{
  "d_shared_expert": 0,
  "activation": "swiglu",
  "moe_layers": [0, 1, 2, 3, 4, 5, 6, 7, 8, 9, 10, 11],
  "router_score": "softmax",
  "routed_scale": 7.65,
  "rope_base": 10000.0,
  "tie_embeddings": true,
  "optimizer": "adamw"
}
Below are experts of layer 9 (counted from 0) of a mixture-of-experts language model. Rows are named router (the router's row for the expert), gate (a neuron's input weights, with its number), up (a neuron's input weights, with its number) and show model dimensions 96-191. Each number is 128 + 32 x the weight over its row's rms, rounded and kept within 0 to 255. Numbers have three digits each.
Before each expert's rows: a language model's description of what the expert responds to; "mostly gets" lists some tokens that are sent to it at least half of the time. This comes from a sample of Wikipedia text that the model never trained on.

# expert 11
It responds to: List separators and names
mostly gets: " president", " producer", " Producer", "music"
router:076166183111131158168136136059125054148078123126140178124136175115099155104083117127143106123148113066116139086198111117131133124118124155092097100144109135136177063112127130118128178087150153108140135115131194165122139169176136154094097104162143139209123125151105161096068137141094155142
gate0:085128191086084124114131118122129090176150160154144149121151084137117129104072093135152093124120132106116137121177132131088199158147153130075104150097125086142153090121136098126189144168083155094136107099133241197112115157145105149142210089123153136104171132147114081169103173165117121128
up0:100143107147137164172137114135119175123173128112090147156114155158199087137156191056158137092144132132143177106174123137133135140134131080116100164101173109130171148127111119132097156143073153155140187143138158136145101140138096147109172084094063087112170084156130071173140138142163108168
gate1:104112205202128096142108158090089132144061063195129103115127145120098121153151114122124028161139184108139121089122133087153103132106102128140138103176110111122141133126101140105102109116090078128151116090096120071125124087106098121118075113193137187140113135107080121135117148204129115166
up1:120158105060121195129183104120157130131113148172134065150124165116116091103131127051158204124134132109073130122149178090098151144168114199139152169131135117118146144089176123136106158139138126150139130126180092128085118070124116045102157115146115162147067173114109142087156202130180140120
gate2:117162135169107127143084099071127104096128108111097187145093127128182114071145136124202087114112121105166127156149126102167138136122096153178082132156102069156162129105141102093120123104141143118095147131146173148151141130175144096171164145136130136183194050136111118190089091185092145094
up2:134137102124105083133131165123134160168131148141062106111054118042202078131116162117078126146128131122145071108114107094185121123125163105168053127124120124165117163100168118087169116122103153161138135170120124117152170147134137159207131127094119117184128077146087121128184107129148113091

# expert 10
It responds to: Word endings and place suffixes
mostly gets: " River", "ville", " Creek", " Angeles", "burg", "borough"
router:128134164104107128170107132091147073126084137128159165080206139170129141122099107153119094134143092085096138130162075128132149111129124151146122128140033123142165092099177125078141164123133101113129099102155156165096112105150135178100108103165123104144149142104078166093065173134099135160
gate0:124152137140115109137143118147131112131115104173108124155136163132096124177101056141173091133161102099090147133172152132088102072125123132122101176152131149119182099174128105147144119065141125034073180095152202108042078170121076153115083126169100129144086108147071192155146148140114119123
up0:126166056118105165090133171119166162092172127132161107075141113138136123080149097159061130114098121108168097119121131105155166183176137216176121098134131150116090184036093109151126165152162147168182106163115093164122146135131140110142197167132135148129137153139108126086104101099155148132
gate1:093137057134157130153147104136156100183107148110106204166123060126064176154121117195125124170104166137122120108142159131153115077143094138181214154121113112128106083143167194146122113148066145132170139127178148166124135116179111181187124109091138137126177051152121116155120087124045188108
up1:070121099127116077174148142095200116155117113176155123144149082145162142173090142135107109097129105158132209096190198146143142104177134128129126138166100114180158038128161130157120061136133132079190161105141113129147179162144116111074179158136157141097093127058137143128172110125114162150
gate2:139171149154144107119101173147148117158150095177121186174118160139128165090144120112116079095140095165114135033126157106131163093141094124143092070118153169125179151170100140098112138103168062108097180132172090123103114149088131243078154149054108154137150201128108075073133196154130147064
up2:159090138150158150079118119137125164092109197111154080099113154133097094123104112147126090137112103172089135140148115162122127133141142125152160133150130124101094149097153153116125113138131137136144165149143116177132079116125124087148101077164126132112088104118086125108103104199154147118

# expert 6
It responds to: Clause-linking words
mostly gets: " However", " According", " according", " These", " although", " along"
router:089165143099143124146177166072130095111138112118128147131137105099099158084100130126140114079148101072099167097188124084095125129162141130132135073165111101137196101118140125141162127061152135109119155106154151137105092141196143191100123087151126194179094154117092121121076186131127141163
gate0:125121109111117083121145103120149118114112110134103133090149136141080106074145088132149130157118084134113136069200133119148126131080089093084134088102128109103143079098161123136136155110086060118120179124160164211142116178150110162112185107131152139194107133104145123119067162140130188160
up0:134109158127100107113066154159090122125140131086118115136221120148091088117093148084094200127160093132172074085066099126165128201144103088140072129119150164128127137124189109127145125105144086090086113179121098120114083069115133065139094123137112082096135158101105142102105113144123069137
gate1:112070081106167160119181051146154149100151083138103131144073054086098097173119171106184160146161097145116113130115183089157126153195138092089146169134146152147175077093083105085159179188159101072173180198092119161121131153117164131140172128128131143154087103139109095081176103164129166123
up1:142160199121129132063142161089141133069124108084111069141120139163094120125145146190072139120074149116145090170084108092123170188127084141121153150106104174151115215142112125133114080099084098152097103115060145116151137120093178103092167134122179099111132080109142130167172146115155090160
gate2:084110164068117118125153148176150129074190145132125144101238123118070120079112145090146086132174104108154130158113154087109122121137106116152159130104111075063067110117111078133120079154181087116120166134056125090080159119092137130122123131153148116165084164172076138167099166164121131159
up2:072200125065138126143136103078105107121155075084159161142128079112115118157127204120133108090107117155138127142112138125155158095101135136125194092130105120166113084184138064149085125111093131115115157126107159100189162175160171101069167188133134087121109113127182118123079098142074185086

# expert 5
It responds to: Infinitive to and modals
mostly gets: " would", " could", " can", " did", " will", " must"
router:097140190155142131174119117075126070129068139144142138107154164132100157144082130140139078138131124100085139079189092118136108090119119162103139097145092105132168091094125145110132220081150139111114118134154165148126095129182104158105137099132134167210124151133125145116096142140094139138
gate0:077088100048128098167147123143140101103122089162171109158091107133111161064138142109138107114148123151112128177116105175144161086159126148069111100153130098145180118116131092184179081103140191130156118118129095168168169092063128160072118159118171126149132125165096109127100125103181166085
up0:097136161109116183179122112122123153085110087055120147137133115126166126115131085161162094076137131140164149135132088181143161165069114147095107101103124134055136149116166117125090113138119161100103117154138157125157188080090083118142118168069121075136168120079116112163105125153115148160
gate1:148185190120194169214112116142130106137100079155143143095159167156113112060126073133109142123109136116108170137143119158178085114150144110094140140142117143116165126105127152090139108182149116133196162161165160129125179173112107160035146071176150121148127109130120138145106088176159164096
up1:197127101121076089159115165198127098147111082115090104106130069165092119127157154057129169077092062104100099134089099187159101104135142073117115118107154136142096094086080109103145084128117134128212162189169096153121087110155127157148142153157128107051106116084178113153141176140122043074
gate2:119127088147120062124131199097084114140127154156127154072110094160170109158134111151108117101107169119156110141117135086122138089158079184155163128160138076156180142137136063110132113107125118149076079154183155119082133101122125096073070151168081202126186150109104124156121121128132131117
up2:074162200120154130132172046052127099139096160133167150171177164157108122123109146139102113086150134114147126128149104111097176108095136129019143115145059133099128080166105112121186114174168104129142169106087146139180109109118151104131103130092137091185164124098124152098099131153095131118

# expert 1
It responds to: Pronouns and adverbs
mostly gets: " it", " them", " well", " him", " very", " himself"
router:097200206088131106140189135115143092105108096111126162081163140120105152103101110128143105128148111086089128070185114135106135093160103172088140144137106129145202130133119131124170173069195174096153131134143168140112094123169134176117102098134130148182105138100103126119090148145072128153
gate0:059146096132129101103135248209092156127142123158126135131155160127116086144162030108132131166131038120115211186138164183082069135138127172157132127123149147153090163075135076135057154167203162151128179107137144116105187108093154144125110155142137147076068091159149159119128113142117111182
up0:109168112070143073126158127150071180118152080131139162123093116151124153110108146118123128084133125077138156124083154065143139118118118168156141113141172132142130129090162031080165130107085151122175148134085143115088147140096095168130142069129191074127210159186124142162101141113161149062
gate1:012178118085117150151146129154171077109150076169116157093107118216127104128145135080066129101119130072105163162176133156193070129080109075123091120086129110076121119143108120111098054156117135116166064047158130161127079163115166102155140118100161123185140112110161089113117117077157107074
up1:120119120162132150154200143099146175104128120089086064181063155179170103115179114100132099131146101117125153091192160181146162128058093145173117187100138118147070143101198114175093113115158131166131124103151160111104099137123159155117160106085098136201175117083186139125104142094131148125
gate2:077104121213141112110129122175135093136128117179108107157159080096069116149154086116144121168106124109124084170094159101158156124165136118161182108190101107143125112142153186101101125126081096129108143094202141141155126120126088114085126107094152130091197128122143078078117144077146084107
up2:089118065091144142120083170129181124177120167114127149133096131106114162152115135124106148160140125115230154183138180160152161113111090145151126140135143160173155191112124134110071111113066176154122147094143138117104107110057145190156101108122124168116148146130088130085087150127123181149

# expert 13
It responds to: Institution and title names
mostly gets: " Air", " Museum", " Racing", " Institute", " International", " TV"
router:073122165091107115140171172155115033144072107170131108100177166128096151112135101162075121146100134089126101108130082138086109129129120133127130088140069083139191106101133144104167133063174100074163113112185186161089099131159116153093093144143115108163094149136093147116078167131091136136
gate0:132145139171185213140149159103150186187123134083138101092077093157148130120104130142103086117096154112161160188120149127107108097089175163150170114154119166125101088122151153140142108122119121091104030128145167106106111122178112143099074150107150165125120183121108174085147115155107118161
up0:154105134053131139104156057079132107130130153179184111110191100118063140109159157143118136123102108161104143122118081111140118115151160146128127156136104101152133110178057100105143105085076127196132157135124113180099078100131122144116159143095134160145078057115202189136097134078170143093
gate1:127119138105134148179127116155039116050104147181138136180126094104158132100123064185149118145127148128137129075137087177193175138088113141124191148115144079127175154102199105112109131132092107109083168114144094160189113107114088086136116059137155138068107102130168080111153112120155201154
up1:114103130069096115053086130133077113103151139149153126181133162068161129177070115113154123112098100171179115095131141131150124137120126078095103120103071160138089105088089092126149147112183157073117151132129181124210149053138102115132119149077163143149129147113120154129114078111109155197
gate2:104116095105104108116120201108125132145133097134075165102115152143143103143125186191127132133073155140058145120119205101206119153155101126082134132124115114141144120107128118142149125192137120129080142069187134187102155144160148158154066167136069124088129135155130148123176118133115158149
up2:149123129145150129158140145175075117146147125115162143137092105096106116124138123159141162070147113122182142106132112131105082140123090149140162147115167177081112126166069175091044139115113095133171150150120104121119095163099164092097091158159099067111138118115099177128101114140129127120

# expert 8
It responds to: Common noun stems
mostly gets: " head", " post", " water", " dis", " front", " sl"
router:107141141082130196188195151122145073173110098160105150105117140095121123096098146123118101173152120103120137107167131135141091091132102117126167094132059106144137082112137115124153131116105159126103115108142167165099123148127131223095123107140154143137097162158119118132089155150115140135
gate0:142144092121141072148135119158077089101154152121070139126167110102172150109120166154102096142160102127152103138062126150140132105134164106156133170127165076163095125177185168070063056124087080123146076119085090149127123178154150113077114182128071126155103114079116078112090121152122109124
up0:098111087116143197057148145089149125115109168084175161122104142135124116137165074098125189136192193135149175092161118100080150194149148172089105139137106138119124159123123123140166147132202152113085141143150148167146131163131083068130184104183161143136146174157149141171153115194195169122
gate1:057145157080201163121147083101149127132133118183168128104079123154070076132083162127193135133138131164088179111136165119143144117132140157184142091126148133126161180114105156121186196066090084116164177146185181149121113130106112119089149134157139085106143130117128134051154114067123128115
up1:105111080136105160174138125133145108133115105142131101104113119111118119086137138115142148109132078103068152130168097153102162142039098053114120176119094148124122092134083128145131166131151117150127036130139196160093133132150143151091155127045163144119158105113139167186144168152174050182
gate2:125140100118098083125098124133121161121107123139138127155130087206120101107169117167092118092123191069181095132120153157090129152138122117185118160083106152086108175046063164142123071156174110118141134093113165122123124077082141145145085118179128130138154139119099141149127119149062154123
up2:114102069133154120104139121104164131146148101074154096125146096133124150122130113087112083144145169079137138120160138089117119119145174137132097163133123053101095197106145132183127177157192123157098202155133183133097145159146139161135129144190160138136116102156119132106116147116116146137

# expert 14
It responds to: Sports career narration
mostly gets: " winning", " joined", "Scientific", " won", " signed", " defeated"
router:125145163098125138173118181080097093146100113146168151118168187106105134102097156116098117142176129078129140120166120109076146128149135146108139083155089093160181096111116145133148131075160140120166121129166193112117121123156125177125142116180115150149132163115076145126076130132107091155
gate0:158109147149140145068184138088165157115127127136136186152116090171110142182158121164129167150097152149131126148152097113160058103126179170143150171128106142172107057119141140153115156189126174154151126126123099129136126109126118089126102133085057139098122134149148120144088145155126138127
up0:072161238197141123141172084162109128127104174159130149077129069154149146119102147092162099090147154100095069114123143138098133128130104129124127126123104180115092104101084089131169097172186178075174111085106082116108152131119167182147115170099128094152187083099147150205115130140057088118
gate1:122129153150105090149145141117089084114146104152135154178142131093109135138156139127115106168126166106144057125108108093165176082141139146122122134170119076115066145131186173145126162131149174152112144138193145166064126139154102098150122146139125075150094130154101137196115091128136125090
up1:122109136147119157150130167183129136115134195193095054171136113137064094120112143144128086148167160096143148141087137105114130152132104190130124148118141171147113107150085076164115147196077164118124113197073119157105163094077130144177092136110181132108072176137093117086150161123175152140
gate2:157103100106143068123134147162112152115076173114155109143133157070151088060136133132148130099162113094100094155150147176139164164114141131094121161094120141136151124104080127091079118117150086143133098099144153190137040110144184141137119132113097119150071154171118096095075137131140159138
up2:123123122188113173116108082177092160174184126185093060099161154136106152141184199107135111120079165123141163086113118189128126117141087150161174140101103136140116153141122133103127154163125146097137134124155116108097119098134137177095118099166110131108057139131154116114125109076171103097

# expert 9
It responds to: Biographical lead punctuation
mostly gets: " footballer", " politician", " born", "American", " Yorkshire", " lb"
router:131126140133136109137162178106070081111117114159144152108160152110139116117160156150143099122135116124108149135168087132097113123161125130116118077176127111127169102146141147141143141077153166075150131086127182158132145124131173208099072109177116128207116150124106157137109156172124133135
gate0:094156092067127104164104159141106141153047140093175190203133116068110121095103123124079137156198135154094200151091120086086146130155085163156180177093134163104085111167137088093129116142070148109102156101110138146118105113152096122090117089116091188102102150091107116147085155142170142101
up0:117123076073155190095086141065181104181138111142115138098077072195097131147155135158182131096153122105116106161171142124173107154107109115067110051174151093104103153154117138105179189108203185098114142143153143127089199172097125116147188109142131138132128137109117173108081164053102097163
gate1:113161154115090144115147102055134160148138105158175102156105147098172137132136090130132104108109179122102111143120156134154139071081165164122081135066095098166173177153148135110142149100137111128155147168121107128152143117105160076106153133163104186103140166149152127145099154043105165132
up1:087116126157180107101150126202120090153117158150124114085110113147141138101132106156160088126092100134184114108105188162124107110134133080072094136143116129111121065094122156109160149146097114178096130119082094119088105069096155126129046114148161132095073102138130136105176168112131161144
gate2:149119111153180085096153136137110138150109082031137197136152084109066102147112163155099141111146072139140128110142168115143138112136096166155161198162065090093128133109128111094074130166155110131164194159164168105126106140113170196130103119106153170097070141081188047151134131116131165108
up2:136105120137117147101137074093149113126162129135118112158108121066159060134104142121146191138126109121128106174089110186170171151118075062140169096192145131101112107136219128086099141113156097081122145115127140117130191150106136136128139148119103143116121105155113139125103169128135158108

# expert 7
It responds to: Infobox and table markup
mostly gets: " Apps", " Coordinates", " Species", " Born", " Clade", " Date"
router:043126104099158192137216154120107097156079119096136184111169126091122131115105136144098067126144135091124170134161095109081110090122135133117132131145104119139189065113121114116127178115093144076116142139100179132127104197165163150087136101165149155120112136170140170144119164171116144113
gate0:152109122164066148082162148146176110158090160111151107188155144098125072187127111129111084105136116180128107138113117151108044146137147127143132144165092156120078086107127151165178160096135125125141135150084175162121134149137169130079138126102170085112116115231138159099100186138104135128
up0:127146086132082143116122117083188156186177138037109149133101120084069080209150076136122153095130161125105137116125153183159139127074147165132150101122118136188104114098189130183176106160127157154110145214121139101154144144130152122120162175100096154114075146166095134034113128152187155188
gate1:144115181151099097158111077119114118137110182183095133155133124052175137104105154144151129114165108150170168152097168203115084174164108148188156092088175142119081158159070162096130188104132143042164168146111157164134167142154143111106088130159121086119105121157089094105138104127167096140
up1:108178101138125105131090117165090096121121108056099143185123139069111114096116217137127115138057105143073140125138112149156135087161118139186117098111123123100095133129154166080109137111102098107064151127085130109148154076095155128147138159146179147167143141148116097124132081126150063124
gate2:059176087133163113099122186124098138128164167149071137197138077158122133167138100154151112135159159123154128098093108060093116110154119108195164185118113107148163089112147103089116065195155078121118119139156098122156172066192077089115107085150126139148133151102085125178153124141110121083
up2:103119190140041177110140094045134189101105097122178082152205118140122107093096137103123111162139069146135104145178160157101124143101127098108131103116178200146129130152138121139137118138110155097148116119096172112189156127070175121145121155105134113087125126096140163104138118126111135185

# expert 4
It responds to: Pronouns and surname pieces
mostly gets: " he", " she", " He", " they", "He", " She"
router:096198122130106122150115140076129086141095182146104122122138152158120103116081098153148118145135115109135149071184102098126131126134097137114139126178051150157209107078128133140139154081170090077128140102145177127082110120166151102126097124141163141194115147133103131094078177136120152163
gate0:128130130118124102149137108174121101165061117158082106166132120120177186102132203134136156134155138130082108124111152113176073164148133087069168063161138166092194107097124154103139120088099175139155121119110141100205102173104186133115203161144150127077085156162180198107184106131161101154
up0:160177130123175162112157150094126182117103177108146137135134122129153105160089105179094207104115115097136137169086116090117200123169139119146044152124097109151099089103159147091091121174073104160092092126097101153103129139163134114163143148127103130172097135123075113212071115147148132130
gate1:168170197095117140151084097109093156144130093164127104098105143114096146133090137139063118118133102104116236150108178106138104172108118100147155063137133111068110149162143166124139114168116091112191178145147060095165152117185115146086169099178153175156098130061123150109106091123120152087
up1:102065095090192116112141142113075131094144149096120130114125149107122121131134142163158074109143172098143092100132093076071205121161108122104117206114143180156110147060143094145149149177120177160103088124232122189151154203175135155168101098118109118151096145106090063177102164164175097170
gate2:128133161086141063141139116146157062146106108158081115175179100167159138095116141177155143118182119087159125115112120131111154107157191154096139107164136158176133068115089098079102107096087139061168074124084128114203108105074117166163128120109088137149158177116174148155148100139195134125
up2:084081121186101167105104091077132142095132086145121181148166068051080127105162090109083145140130158109101110170168150092144060137174131111111115115030118116117165097138181127180141117062138118165118031154167153089141117123140089137111098119176141125108122085166161147123135151127115112053

# expert 3
It responds to: Section breaks and time spans
mostly gets: " years", "\n\n", ")\n\n", " =\n\n", " |\n\n", ";\n\n"
router:118134168100143168161103144088125078157131116127129150106168161142139147102123110119138090096162102095083133113161117082130125128103103166081157139172087120158173082092155132123131152079147174046140136116142183143089154130140136140061120113121129142140112128161117107132101133131108181111
gate0:132120137146109126141166108046178158159114157149078088161107137130147157183189062125166156066111080115120138116053091135127177140131118143069116065147134170144106054123103136153125098113079162178120115132174130137085134206173088151114192168125112113142149083136119164068163165149114135168
up0:117115116120145183091112170157118125087130170136105103107109100170104136170141078185131121047132106100083120104086118119091153194067117076130150116163160131108171112128092098089137084109118168096143110206080121155143111106129098092132132062055111099146184107113158164116151122190142164144
gate1:179069117141136128148143114137156099157123121157081104189114071103102169164178115164102152099104133106103162116118134142226159152128150108170139136162132111145101117131144124247168157153113103152169143080136100180154090135106143158135105159108136067177094096136158157111080120163133069173
up1:133158148118127029090133136135082132194126113112167148119151115112141135097092176103125128151005123136109076140107136158170083104135123130159182174098083075081117162119105118108115135130111111175202028115186147111204197101103226110142164084116126172095136151169091133163084094156100100179
gate2:126162077145174130120156140069127167105174118124134072147111141093089130170148159189099123117083142164080172131128051145193143144154118073092129153156063144170138136124183117104122121116124105207075134123102199105137126089171066112141133141136154161096093134145102125132098098171158108165
up2:130137130198108106195136089129066104139136072151072059156139097057115098147135119067131117184036102112166142111103107143178146106112107105130121159057100105153113113124105153103028152134196074182155132122105116152155167116167137147105140154128110183056086119126171084101157114167147142078

# expert 2
It responds to: Capital initials in names
mostly gets: " Z", " Bh", " Kh", " Mr", " C", " Sch"
router:096130170122098107145171181111121097147092117161133124121140142122088139087088149131153111152156146094132107077185127104137106124130085135121139082178133108157201058095145148098142134070141099095133154150178186106095128138223155142129091129159132142189143116147114154107075141152122154152
gate0:094105122126152187118131063106104092153152123190023168184138144105090168121123171134145109090120144132118132135199161083118150119140087110141150084061090124113112130151135059149107113122112076111138174093134141150182113085116102153121125053192097154151160128122107072162090127109165102105
up0:142194096077126164115182093162124160130119154128164159108109131122178101118144131062140161110145125166115179129127138095122132179069141120158135150105116162099081167159153135149107099132109110181192125089108094119139113139130097087093147097119155152197146141124093074110093152117095144176
gate1:096148133161129109135127125138074169134119142099147083069159175117139104180108117094135094099121082110136150090137075158137075113080145158129170103111099126076084162165160097147119100148146118101145121161134113072100107093143149108143103070085166113170079152133149149108110122116137119160
up1:116108156123123175074060148122139080115114149120078115148144110182080164078184114140095071109133146085138081070146106154130170207094037107151106096113109144149123108100099131156138097133150158136147133092168164088120164150108089150144081144134149126145127190147186106089174144081131120115
gate2:130104062109120150120100224125136109163114167135154116092083155110167153127127139108131094130140162111140150122158133096084094139140122102116088104095121105123177164108096159090172128139140144080112117133157097173080083155146128106175118124129170117170130079129132188149103137150133104114
up2:144133076095143130141096130134148180127138160160193086104084126172149151146140156122084144124097177148150130158115140159098118197122095134073095089078141076116082192154103058072111107172132173156144091146124118148103108095038159115195112178139118094135143145123175143189097043116101107101

# expert 15
It responds to: Descriptive adjectives
mostly gets: " small", " large", " important", " similar", " various", " political"
router:115189149070133194166191165095132070137088113146133136093158149142116163106094147129110109160164099120065136092186118125131115090165101137120150099136115144150182071119123128127134147098141154115150150141150200152099115129178155174109110113149117157146124109147089180130083146152093152150
gate0:196090115100116125105146101120171076159175183102182133145129102116150118106105146143109056131147164122116095103167131147108098153152161159113067172077126107115152101147106099166134129117108144145132156112119151122158059084098070093154176142114122133119171125155115066118143144091096123042
up0:135141114158169091133112131082102104129044139091168124121119094143112141098115087123112114097100154188179172146095143131150059144127176145116111098128093059145086111102184167093110077139116103090149125200101101132171123148136160123125188121138181112181123114042168137187150167108146138131
gate1:144148125187071108107112104117131120157131126109110105130157112147091122177089137065111115155128147089160104145135152144111046144127118130113114092107122170102151086106165092113057099069160145136135110181163117130104091127152122148134190107147146160108087162129127124124171082124111120112
up1:171175129097100117092070113160155151177076132137125112076147136172111128140085132053044142136171071115157152133169140174124100083139177168142145096166159128105162188122153154130099015105065105121119121182124090119129119053173118194126147114147159114079142169109116165127152096143125124118
gate2:104067172167074071127119155075108159159119120144191133149128128140188184099140186107152075141077034185101051126132086085130123149090153119159155103148121119164161123116131081085165191134112129135133132176143148160084129022095179089142107168111088142175138140120143091182116098151106147111
up2:127105108122132061119082160129115131119152129162136140128137131176165163121097088122109102073157134132132150143146198109068139215140119169130158190124098159088119131122138134158159166112099101110096127158105119186126098144175153119159152148151092181080119144135130186125161187114112147113

# expert 0
It responds to: Headings and table fragments
mostly gets: "See", "″N", "the", "aged", "Note", "loan"
router:108159103071124121141135154120130070158139157157145154095136125148102136121110110153143131148145108106099159128144136124111101123144139138114143069168059110201139121147157108147167117109199152103092103120198152152114094098147150188106134127165115138173115127134132115128095138184113179095
gate0:085116173134115130170160139106137174134096110121081099136104211138126093081115166217147108140189137158073127196074099144144135173135126107191170143160094121200142117118135156124163169121114114137102075155088129102124111088105198106126139132104126107141191118116161165167102107187130089108
up0:125119102090198126088082170099136118138121125146115116153155082102094098064097093120150135155148074132162150108133151093126161142117095117116127087124157115182149141133159155167122121118169146110152114154131121164116146088143148161089131093166132191090149176094207128171169130119137107102
gate1:089122104120088152159166131103117057156152131107083195168174057151142122116105145130151123124143101111162131102124095127125124122095142176134117156140111112090174169144136107156131122094081087100151110121112127081115085115089137126087064127095152169119126126095059140072121094080130165069
up1:065127102160196166139191113129126095185068141123094147165115153108117106107138139202082187147153113054083114105156170131129131086124128112100152092109110125101146075186139116092145112176163150067142060097204132160177145155124157154153192123153089121165107154067103121087114100146118119164
gate2:122168161133126113108084105062217114124136112113117081143093150123140177133111126102120130093136114044169119148181124060104106083155100152096134105097102170161087100141209178027181121128086085088121085183134121100078142178136144174123117121116159129163182176156099096101098144130173054127
up2:085154127139134086086126099085132132150106115130110134109102129138060153133139102117082165136139118157167157124152116059170165177086105140160128107113103140161191175190121108126152107155116106071119093192101145161111126126117203123081196107153141113094144156170130073100159122142090139075

# expert 12
It responds to: Copulas and table separators
mostly gets: " are", " is", " were", " been", " =", " be"
router:066196127093106110147141151114117101139100121173168180120157162113090129092123093203134110169166103116108161107174115108105106138150128136112152118150120137133169116134110164093168123078125128099123119142155113154134100155127163151141102124116145128173135126126089145162124112100141095143
gate0:068127102128140145102164105179131132174074160144063171113123110108143163149136091148159115090147147088130166092136160150123096129122120099181174080118161139146123162088120124108076099107157143151163127034120107142154127086129178149148112103135139092114133116172153154138162099143123144076
up0:089158138167144167117139081070091098080081158161151189095162111120094118162136130156095138096134118130136114089195128110162107147125173107112163142186158138122093122166135136134146052112102119140090097090127138079077164061112064122137102102170112100170130174188125156154113127091081175144
gate1:166142090120126194098093077087165144104146097166163128092152144126112205161122130163130151118124130201119199138079107134163115122189152153151138161155194116060144131163140139107125138147158123108122217119162117113105142168137120085160138063103089127092122135162127216111138140149144131109
up1:134132139130058072138149165134134094137101118225163125123141173157114156152108097115112151148118108113106131185145106193118117128157128095097080094095170154176182139114144135141105082178124122098134078121137119165161113207146118175136145180083075129080074067121146111093129126213070141184
gate2:113076151082087155121148182133113160100159169169160100161122146151115140176146140125132173147076103163084138123092042181116090093150125181079132100147144092158126111132134079112167167142088203124079177154155114188170191097157090125147099130100114136129134116070133175056080161075112113114
up2:207209129095123144137107126116144125145109068135151130096109108174144131087103084132124125138096103074114096150141149098166073151076191114101104135114102129128186127169147115122148096115148136175112140196142121120137140060137147124110131099103153081126164160124048132186193137170139149140